Weights of a small mixture-of-experts language model, trained from scratch on English Wikipedia.
Size: 12 layers, width 256, vocabulary 8192, 101M parameters.
Experts: 64 experts in each of 12 layers, 160 SwiGLU neurons an expert, 2 picks a token, a softmax router.
Training: a variant of SOAP for the experts, 562M tokens, 8582 steps.
Below are experts of layer 8 (counted from 0) of a mixture-of-experts language model. Rows are named gate (a neuron's input weights, with its number), up (a neuron's input weights, with its number) and show model dimensions 0-255. Each number is 128 + 24 x the weight over its row's rms, rounded and kept within 0 to 255. Numbers have three digits each.
Before each expert's rows: a language model's description of what the expert responds to. This comes from a sample of Wikipedia text that the model never trained on.

# expert 37
Final subword pieces of personal names, often foreign surnames or given names in lists, such as Quent-in, Dioclet-ian, Brun-ner.
gate0:168129105143087119103156144142104141151128142152117145167163138117076112138131123089121149149133167178123108130120102136106142104136144092130092171139113130146121093148135098108112146115155167087171138123144157158156115165156156141135110122155154125132125132188092100095108125137151121099122111066099128128114133170108115141129083084094117130148155130116126118102164139110134134137138183133174137126130113181120114099099086128109160120136108136097136099113174129164137124201157115107142115111131085135119156104130142167135125179152115184143120171110117138123151123126105138131148119138095142132121130135137106121120112157156135145123169147121133107136083156082102143103144115143107142128102133145111141080101124131173132161145151165116113097110105098172112100154134156
up0:149120128126153127109175107117116125149168142158141142102155119112109130153113154097119098095139149149118164148119105091131127113076135088104112126143135115116170083119149124176101133143173134135159109118130155123183108145102107103126097119174126130147132142093182155093131115141136097117134103095152138124147136130137127128141086123095150119103141127093129124139129160125129144113111167128151135163132134124177123122129112101111094086097126100135144102129160113118123124104104114112152141076122157125174132118153162122171087187167099113162122154138129118127144120098098106151097115095078156159124121189118089151128117126124088121126116194114080130152108116120150150106116084154124182121075147143127105091089146113126112150127137137150171128142153124168104142138114139

# expert 47
Singular common nouns right after the or a possessive, naming places, groups or relations, such as city, town, country, family, husband.
gate0:119113130181143145119132123166120132161144139127113114135122140090141095143109126134129103121105116082120152165124134169133102104131122116151128140170115107135101111115134173144109121156152105133101135157091159105084092113107116128144147132144083128114154141100152124152109114121183157124098110092105145135083114144111124136165085149166091165135122125131127143131112106129124096157118121102093126139124154116114173153150156162119145133091128140149129125150174142083143139114129129144126131123138140077177154113115139152153154122113100128106130111093144117104084167136126124110078129149116115128161124106141124185159117162140084124146145101116171096154119098174085069154086099130153093142132103114107148126157099084088174165068163133142097139135141110137149121164108129
up0:115102154109143110144137100088170154112132119139149116150088127151114119121090122094133184110163162194104117094130141120103134146103086141178134143130123150108093112119171079140137106092096140156146118141149107184134157112142141138073138149077172091085142140154164148108134117170127116138169160138115130168104122141153137157140127149116146104112143099137131161113186137151116117141168144163172123145133120141143085118114150127138144157116113126121121123148104105145162120125144121109075096140145139150068080162121117112097135130154135129138122090133111152135140082126161114115152096156122132153111122137139117113106163106121113136142098133116073128124114163069135161124124152138130113113140150101146094123126121103107093121129131151105159164145119151111112152081114151

# expert 33
Determiners and possessive pronouns before a noun, such as the, his, their, its, this, often followed by own, first, father.
gate0:138141136111159103120141098107156095115085135137101119124146097126150135127105155112134123086123151128131149103139140099113154146193097117116124146133080116141108161112144113158148147109166092162125161135076126149131162139137120111160091117121086172133125122150107126122126169129101147117125130144172110126203120146115148105103112135102128080082099107124138129155147124092097117180125129159136137102117137136119107101164146128090203137114172173120136103134137095112100106116105129187175121181159140137141114129167135123095161129152119122148139133124116135156108131111117127160123126118107186157077101096146125139132173158112118111138145148125133112120126111114096156141134131113161178123128120106154085134139092183161116134124141146130106115109120170151123162149117114
up0:179165102155120132137136108125100125163123174115135139115106084137079126098164117137115118127133112141122199114111132118144131119137154103151120102135225132165118125158098125123138142142111112086181125154137151128100078082159091144161149104079124120120096129095133119153135104113132148136114138140089137115146128108133143164100134131131109136117141157161115150144097120130168147099146126111103117165101177107115112107075092153159100150120127099160148137132155150136107130104112089131125166119129096136074119153126093146147099116087168137124104122115135158117170140126117125134114134131157116101116129129123152171135112108124130096119127131098110117131102100161146144107115132150102122111102155107116131110080172109108135119143158142171169127202118104126144138133102164

# expert 28
Units and header or source words in chart, climate and stats tables, such as ft, kg, °C, Billboard, Votes, Drivers.
gate0:133097140142150158106134118109125113107169144169163121079128134105111131104164134124149064140148115116143127118139137092155132134129186140114145150076104162166110142117116134131155129130141160118158141139146171156136123133143136141134187171124129145131152138107147130109142174116133115150147158127095149127145159106142158125144119112108112143125109101110128106138066102148197107164144146108152110114111083109125115121116107130121105127126090115123160119127097114101104123128098154128115096141106128143136109143160125146131118107093173098163084117140126128151147098107138141139137154053172104107110138127131121143102149112118082078118124134148112152078084168154142129120097156097080122165151164121118133162135136139157124160138151132101090120157135102185145179116149157
up0:118110145089131109116151140137094115157130136103124137118142119129122107104104109146123142182090140127116098148106081164138073150084091144147138107142163121144115136125136122124118126137120114140084129129120131127101127141098132101070110117126157113127100157158135118161109045165133135153138139167157113118151122123122141117134131116109126109131128165165103117125123132132087141134137129126098122111154158165134149147114123081091118119121177131143065157117180136153132107091151138129121146118092129106098126099094115110119141150141128124135136174138106109094139182134144102115161146148138154148115101163096127133139118093089170139122155149140135085141136102092149112127176118182169078111131116108117118081160102124129138073152131177156157136135116120095160064133113098

# expert 18
Numerals and number pieces in table cells after pipes, and in list entries, such as ranks, years and votes, like 134, 1968, 15.
gate1:154113111161106114068130144151087093121108178156148153140152110137130140141140105138096132119129103152111132086134126065119114085114131121108141147144107093116160141172155119085114146095096148163145113107126148148149143137150144113131129076105123150148102097145117134149087125111143152177133089149142170136129126105100133120129119132138066177168099169138144110118133145143159147088140092175126150127126157106173127127122165135119147146179081121156159146075145122150095118130100110113094141114174161127136119152102116150142112152116129111077158163091131148148141119087124137113137118121101155106104148098083131120118154130100123109134124159143142126114167132121120155143116124144116117165132134107083155135180124142171130157165143098150124131098177121122125150140116113
up1:150080129125097155117137101130151163145108112129142119104102179118080090118150120116142161107115134120139102102145066123079114100168145145155077122117158100119074106105125141110145122131162112118146131120097115142150101133125091077148142082145114151077162145157072121123090127107114137103133135142139135120113100150151128122127125114121125124105106067126145097152156119126117179120145115123142086123125142113121133118202124108164130123160107134124112167143115166123149128107147126161108104161118129141108157128087090135140128134117128144148132173170170132144104137099134108134125130139138129152075120163162114120118115100129086099118122113116114187088188131152152131127118102139111085106137099176104103092101118155098117085108106144151122135146117117108132144122138116

# expert 43
First capitalized word piece of a split surname or place name, such as Cha in Chase, Pur in Purdy, Ali in Aliabad.
gate1:109147165132138155158110159106083169114101106158130095132105111117114143156120113134132123138127154144132098074143104153113156116161128134130099131108106164144109146113094142081132101183108156098128150124154142118090143160139150074130130109100095129110151130124130124158148183122149133138148107114124164135140160171152157166143154111141097109114124120137128133157095117116146128099160130137092110155095142080093079114111104146187141126123098144115120117157115153077104133126158167136138129146156154141124155133145107175106171127103116088121161122154157111109159147123151166115132090109137131089164099133112132118125151122138125160131150133118115086144114119135192123121122160093082190143111113156115098123130135084134172105150153130165163098130152140115122165155139129
up1:095094120136162161106123143125129148158129089164125123083154119170108119145150131139122134135132147163142113142151099129159125138123108155134138139106102110098066120101131117114124112137123129124097158153105144112089131175082136115102141141134131144152153154100122100137138136133114085118120107153115119107158170146165103132131116075177110117131128149099117117116123159153148144092153106145128116110162178105100132127147104132148165159153066162089084084126104126091153111142141159133150146167138073158165104149136163119120157117100073149124132134115142118110143142119130101100116134093101092131132128178177122092103084105095121089109105131146118134143106129116143100123138127110145138151124148148092150150109118150090120110104159122159172143146083090091113146073128125

# expert 40
Prepositions and articles before place names plus compass and New/United words, e.g. state of Indiana, from Scarborough, North, South, plus table bars.
gate0:087169116150128137180106110164093141118110097125147149164186107091144137116118128095134110153093140119084154136189143101101137109078140116195126138172136118142130112122145146150133112108129129135144142148151129159115116149119155146124144134134138164143118106093124092135126102092117122145146093137101119114129093114117148139127070100117171100190160178127150127163080115140117131112140122224132102111104149137133152152093146170115110128133108147103164115108133117154111153158123115157122089117173164136130134160115155143116154136141149113128134130131144141143099092130119127179177156125147153124112139111128146154071123124104150110139111111119147144131125143122074124127162151125110108127123164100085121159112125134139125126096162096137128164149141111135092113144120113
up0:122106075170128145114157108165139151113140154136129146161130107109130133114078121148148135160156091133162136118149177091118159146140103098136138135104149121134091138143175134103155145107162147155137120117142107136142125075149156125148159123166142075110158164151104147147130104097155131098132120131100148144094120146118132114124089163104110110127103134143097103148148105105156123095132149173133101153122141155117105142140127134112167092137126118101133111090130154149070070099148117161131122151123154118152147089130130088104082173134153129124088138102104094108119156112163155116129119171158120159127104100114116117157091112115130112133137140129098135112084151133156114140155122168172137147122157123098141111125093141165127168147098128100064113170113160153163164130108125

# expert 39
Copulas is, are, was; pronoun objects them, itself; and adverbs or -ly endings like usually, respectively, entirely.
gate0:124101118148090149128159150121181114159140160160098174115130131153154141159158149140142095148144128138137127148154148152121096112135102164142160156161079144171146151146157115151132074107156125124126113138093118148193173097150078130129133135164117117149166175148098106140115141187116127145141147149150143108112089136046140117115120106118163120133125140153106094120110114155109086095102147107109139139087113145107106111162110096195144112122130099148131101085108143162144123144152139164091098132150103093172118113134111139128136134105099142174139145133100139118143056105135097130099142107172110159119143123109090123146108107103110136121096102134135120124125162137099129135137103139130128142131099116121116154127125125133136105136174151137151125124152118139115104116127099
up0:133100135150106132119102132114092110136104141113105151139165119136178139159118140147122173142144144100117112136134067101131130162154117117154119115136111115133104114090142157122126107129117161153098163141113138138168094104144111094130122093138119108169102112117115094128138079140074179107096151128130125134124126095126142102120121150105116139120117141151101136156158128161111133162123153111086134089140145134162152115159107109134120101127130140111130176139095216121137125129166087119128132148132155084157148147123128131121092122157106128165154142132122123151160077189102076183108162110139175152106151120118147124102149107112089093105128149077152162093152108141096173110147137139128119139147107164103092151156102101136131130147136132161147128134156113135129095102145091

# expert 50
Opening pieces of capitalized place names and proper nouns after in, from or a pipe, such as Los, Hong, Fort, Bod(ø), Rot(terdam).
gate0:207105138122142138130125142107117126076108136199125119117111112117101110104121102060131136173120178148150123142140128112128150081114103118135154143120132102119169126132115150133145133143099146090125093113116107136149173167096140113111132131132098117090141142125134133090081118105149153135124114140167159106115159155131121112134108146120122100102132106118074132123109154152117111102101118086129104145127146147111113120127106109140126081126149117106100150132153152115128104151139069096138166123115098125134153074108116120145121134123151092145148114071161098089138115154131130157148089136120128166129114146108127148138118125130111128154143184076140133112118162124151130162153156081144167132111136132119162108152142176097148129085144136133126122083177162099132116075104102
up0:130101169136124125125101130181091138116119119109156074106125129121120096133170144148110118107106097121129138176148170123149138126139159109136082114079136156121126164121135149117109147084164163126133120141132128116134078088132126117106127087121090139182133122163151179140138139115131109111132106150097110114155111146126119175096156108105156126152131140133164107137114117160118098200127146133131126110110147119158140100155179139112142118123127145169131138145097107167131154150124085107134070125125093095134083153149129097116098147094064133128104148146156123133114123110144089129113134156122128141137131135118139149149124050124110139119123100154142138165139131132089135124104153168065143140111135109153113146133122080146152135119100114153109139174173108175126127107113138

# expert 14
Main verbs and auxiliaries right after a subject in biographical or plot narrative, such as was, became, began, got, went.
gate0:173126113156131127136133156156117107145092095144175163081128123105101162126148159128148173109133124132151176132146127080133169146174141133164084116142125113149164167102122120116118131132163130145146142161099094100145100091096131094137132151085139082150105119151145141071130128150150117109155135073156116169147114101186121134117126084152116106117170122120141105135113148095122099145114137114103111126137079140134175105110098139118106110150157149127146118135086146111158097100159131148155101146139093153124170110129102126132086114146118163155165101126133128120146130104068129167125125160141139126118123153141097123107114099143104140131140140125145091074149125146101107106194107124119146134126191134127138115108120105154157156115116130107107130136102130130130144166105115
up0:154129120111129139135092135097158129143097111103137138153109139117161161131112090136119106089103138143134081082120160139137102100118126127130122154134101138123148111155099110125118096062149142136112136146117152143152197166156135126133135169140103145154110135080124104142112145104152133144097162143142113174132134142138130111135132168098131167119162095111143137143140173107103146143148089124170114137128135149115091125105130112098076129145138140110110113159154129150128145157097076097119159185132163137128078143142130107187131128126073103094130116120133122145077128159145129118063115102169162148119120125106148121117110141124179143090129154113189129146111117138143100186126158100115114121145116144140161157130094183133103138109119118133110140091134125132116087110139121

# expert 10
Verbs and connectives in running prose, often after a comma or subject, such as highlights, suggesting, because, according, gave, wrote.
gate0:134107126125147128086088171134129113146109156109105147111139111180140162147132169142167114149139169101114118161092116121123117114142120143127136109184159144079141132136145138173107155130132139172133116151140117116138175112152134132159108101156127131112089139131075125097106164089142106150123122129127171135150139124061120114148144151153111168130114095128118157134115113144158168112105126137108125094090123119144113112151152140087125150114140143127133145131149143133163151089136123134145128156151081146130100126152170093124127116120132098105132157120150164178122120147102140085183102124116139157131108143160149147134071127105196124142137091124087154152164090105129119130104116099126142094131148108118089130144108110144126196076120122089142174138129142168110147115109136
up0:130162157156102117130101106121105156098122121201161151142075115113100105144121073098133134088109099107124099178149156144138112133122104117117094153134113111113088104124168094129136117146109137123112142128128143136107080169092149108112104108109139124128150116096177147143108111119130132144137126103106079096105126105154122133104175134114101130101136094158126122120147096085101078126136114161132162160116131149082140146107106160152100111115109131119136145131167145123149133083094186144085111149139170140107116148145118147168174102149160118174138104109163164086113139120121152131142135134158107097142121061113123142165164090125122138137102115126135107117168136151084123135140135150133105137115104148131162123154146159133130113148138116099163125093137118112117167124149161

# expert 51
Person descriptors like young, old, former, brother, and -born in Algerian-born; also word-final pieces like -ted, -ph.
gate0:123136210151103161139158109100120096107116118168107133087134154164147089121131157129123110142146137156133135153090174148128162153152141140128148075176108142119151054161124128112141118138138145125102169093159136146111161160105109119105187113134137106129116143132101151151168164125113110152151187117140134100110119142093146110117135148168111152126161151102099143175125124136098123107182142128153120156136130098146083147105121099117176109145123165129139136136122137100096162132148101131124086104158100135144147091138159134106081142103135119136164145145109133123167116157128128140159126123114132149112129133124116126143154099113151136120145117136097145111133119159098156139111137139125119137098123151095131170184127084123099124130120145139147077102123128087146119150188107
up0:124147175129159131146120121172121147112136124134137105121147124133183144101146081161140143172126142123118147162104160141085117140103098174124127111131132134100143117095132092143132139120155108166104093138155133131107143162120075139151098126072127078147097107154119110107140200156154121145128091127142120167156096151169115107153144165125147132121133163119162159112064138100143142095150101118111152146149084087142156151125096106171101142135123095121109104114106105159117155107114172108127090140142090122137119120127151176104164145110143065113111144139103150125129124097104146174133165126112173159090142143137110128124143126157104103106122110123121125134144138117098132089143100125077147103155112081130142138124090149138143129145124129131140139120127147158134167150105154

# expert 44
Month names in dates and date ranges, often after on, in or between, such as January 29, April 21, March 3.
gate0:113118132071136074102135110133109164146140122145109134091099160069131160140156124133167103166135127123115096156090122115165145114122107102086139156099098108140113148127088125091173129098154113099101143140146125143124156139120133140140142129140126136122112124145134105117121127149104166158173155123072121100127119121120150114143149119095158116091120165105107117099077117111157135099115121132095140192120114121135122074170141154118154169143108039155129121174140133123130110152161119091187144176113126138117158118126133076108126134057125126101122099107114117154142134142173127114137103136100097108141150129120109135149136105091149156114156172137154098158107090104131122129136096125116101120138114129100131132130090135129113137160158131095130125117138120161104132139113126
up0:174145126144132171173129146129124092106126134131121118159172094143117134139161166110130135086111155147142142087110126113130126102133129151116131111101147130070149101118145133129108131184098122130164099108124122116176089090172121097140165124137148123121113133121139128062079117149167131121092081126158161089132122112131093166123131155150107149151142065131141154148160105113117089122135113064177119111145135138120119157107117101121119107093093103100130153117144143147102159081151119144094137111118122123191080123115159149097136123133165142132126132191158137088139141113129145143143102111114111133148113135152122137134099137176120091151127117157144108130138121148137160099146148127142141113075123143130156131093150132143133114101149092138134089174162156142129119131106111

# expert 34
Abstract nouns and their suffixes ending a phrase in prose, e.g. resent-ment, popular-ity, independence, development, treatment, before a period or of.
gate0:066115162120137105141126159111144141132174105155108138134120133135121085168126172132138110084151146129140114091154177150100131142147094105142084110135112133159123183130124110086100163125152150106125101108146102116100113094116092143091125171160079130129106109192113175130150119135111114085125130122126154087158164132150103133132128145134128089152148093139180145112136138117103112128121137117141147109136069141123093140099139128108156149135116093127156161095138105129144165143182126126144114088142175167181108119141122105127146144149135143132117172111097133144108127115114123088159132131077137142111141187107127157132128134114162148125154108146086124150120155122125136142100111130122124093139144141109107088141170087122151121151125107128119099103104185146135121099135119
up0:149143143117153176118130123136091168096132107135128117149117157139110110068134150142119134178151163112131124158125116128148143104099159124117132145087143110080140103105145108153106146128109143140099157135146135152183110178125165115172137060070159144140151150102149098156120143090117089158134126131118155161117089120131145144108084150110116168129107123127107136146137076128153169137155113106119127168152155127146136089122109146111102123105107126098107120150137130127131133144125173111102164163132124119103150155129154165126102077130144088134158107130167120115118120135123128167144077106172123116137092053146140143137173114163113124121107125127169133115145121153102101105128144162166151134131112086150136143131079133128121103128126163088118100165152095133113135138119143

# expert 5
Word pieces inside proper names and taxonomic binomials in lists, casts and tables, such as Act-ia, Aradhy-a, and "the" before river or band names.
gate0:102175107082174177133177134142151132129129090103103063148136149155142116117134111109131103123178098076081150124157109129118135120096170110134141129128139131132124155103139116120103120081096087097097104099148108155115127109119180132127125129147122134151130161131099129131094147136114144167102147144112113115143111129125152133108128122180135109122104151103107174135155135115154175122136122135117161138138122099094140104119101155137126155125113145105086088121129141159105153114173134118107152200099160114154115197121110116146101153149100141154114145145154106141115134123116096165165121105119130141118108128106154131146110112123143104069127137098161091134110113126145143089142107099123120153139170118161115119175121122107196110138129092121148131112114160137134150176118121
up0:075159108114115163142183132160113144152149106126130113142124138169106120107122122130132120102147126078126143162146103150129148128122143119111172125108137144114104140124126132141097148074123084099130102076145102129108119092116157128084167127150133105129168156164135149141078156122083133111116115126082100120154077161155115123131139111216123159120071129108100146142125106094138156154121140125152134121115130120113147107127112161111128121134131139098095114110156154185140172131147128126134142177112164137118129174113118132136121136142102123145106138160119124103155098137122132168152095110133118134111102085077161125146133143131133138109128141137163121099130148150126140101147121110122113157140140181134090088087169124151163096134105128151165182123115116106150164152154093

# expert 6
The word the, plus adjectives and ordinal suffixes following it, such as the same, largest, previous, 75th, 26th.
gate0:159132104148078181141154162117166133154141143124125108145120111127158145123151107116089085112132089148137162099129148138142134126124123126098123112037165134127142119131117142112155153149135102114141155130138127108131123096106146083076115213116108117131156126143127143145125122127108106138141136101119142099132170147092118148145138162122094123109136112188137131153078149152145153133117111137127100172145139097165137126112099127146164151154100138076112127169140117142125130163155133130094165101127167100126131110161115140147146140139142150129138156099133110128123108141118150143142130165179128138110171123163155094124088169152158098144104104140116130163138128137130137108103116076168141106139098153139142114158170152139131175076116123154111113127076106168146115109127147
up0:187127106126123152114131131134149115165151128134123109106132132115133177119156166155110099145145102140139148087140165110134122076071152138123141103131156166135128160111097134167145156103144136087108098116141117108131149127109142084135156158151128143153135114116070115120091130123089145106170112110115131137099150098117175128102135072121142115126119162099150115143103160122112146122141181144116112104119178113112104099134103101151096096159142146125140122150136158127076088161136130146094111172108132102151132094161124169185113122135154127120110139099126145127147163120144115125126110101132090138124139135066136129103126127160133106099098086121129116132126119130082092108155124117113191145072150143162123160124113162149124114130140120140107108124178158096128098150169128

# expert 3
Column-header words and symbols in markdown tables, such as Season, Player, Rank, Pts, Aug, No; also separators and coordinate marks.
gate0:083119090130153100120108128162138154178149144105148147146128121100143114118123118099155114083147141088111154134143165121113097108118155109131130152162113092116176145126127100133140077161119123131117162099138134132129145110078106165129157107159155132095163165140130165102088126093140106183107111124136115110119163189131105096124098119141108109130080143117129149115135148129165113184147101112179167124122098145124115130163086112131139050119133103129172103123134118122150134118094122104110129140157143119098154130126175183111156115121145117108147146135125072136138142161131087125113147093098129092134100112114141137107125113110101113115077097112105101108188134133125104131152103103134113121149136104100135109133129134116132162136156114109156122128096091177118122133148106
up0:093124113132136132164128184146144161147149110098168145132149117128139130129153118134144118109133116086167128186098156133138124102142152091126126183140095073093139156134141130116154110130118137097099159100163121109112123132102100146138143142182183116139133127080116164128081155105125119176104117101095108149139133161130129106155140103129135098113093118118162134124092156096139130114134120094146141145169078165116105149154098145162174092070130085119129083127147114110171157122128096138111121156142128100118159089122116121125160086128169115114141141136129104116145114172124144177127146064092104141132109125094119149141129087138125108125109068124127128095116142114106108135144159125125122160153132125121150110131159144107100123117165115117153106123110135137127131104183113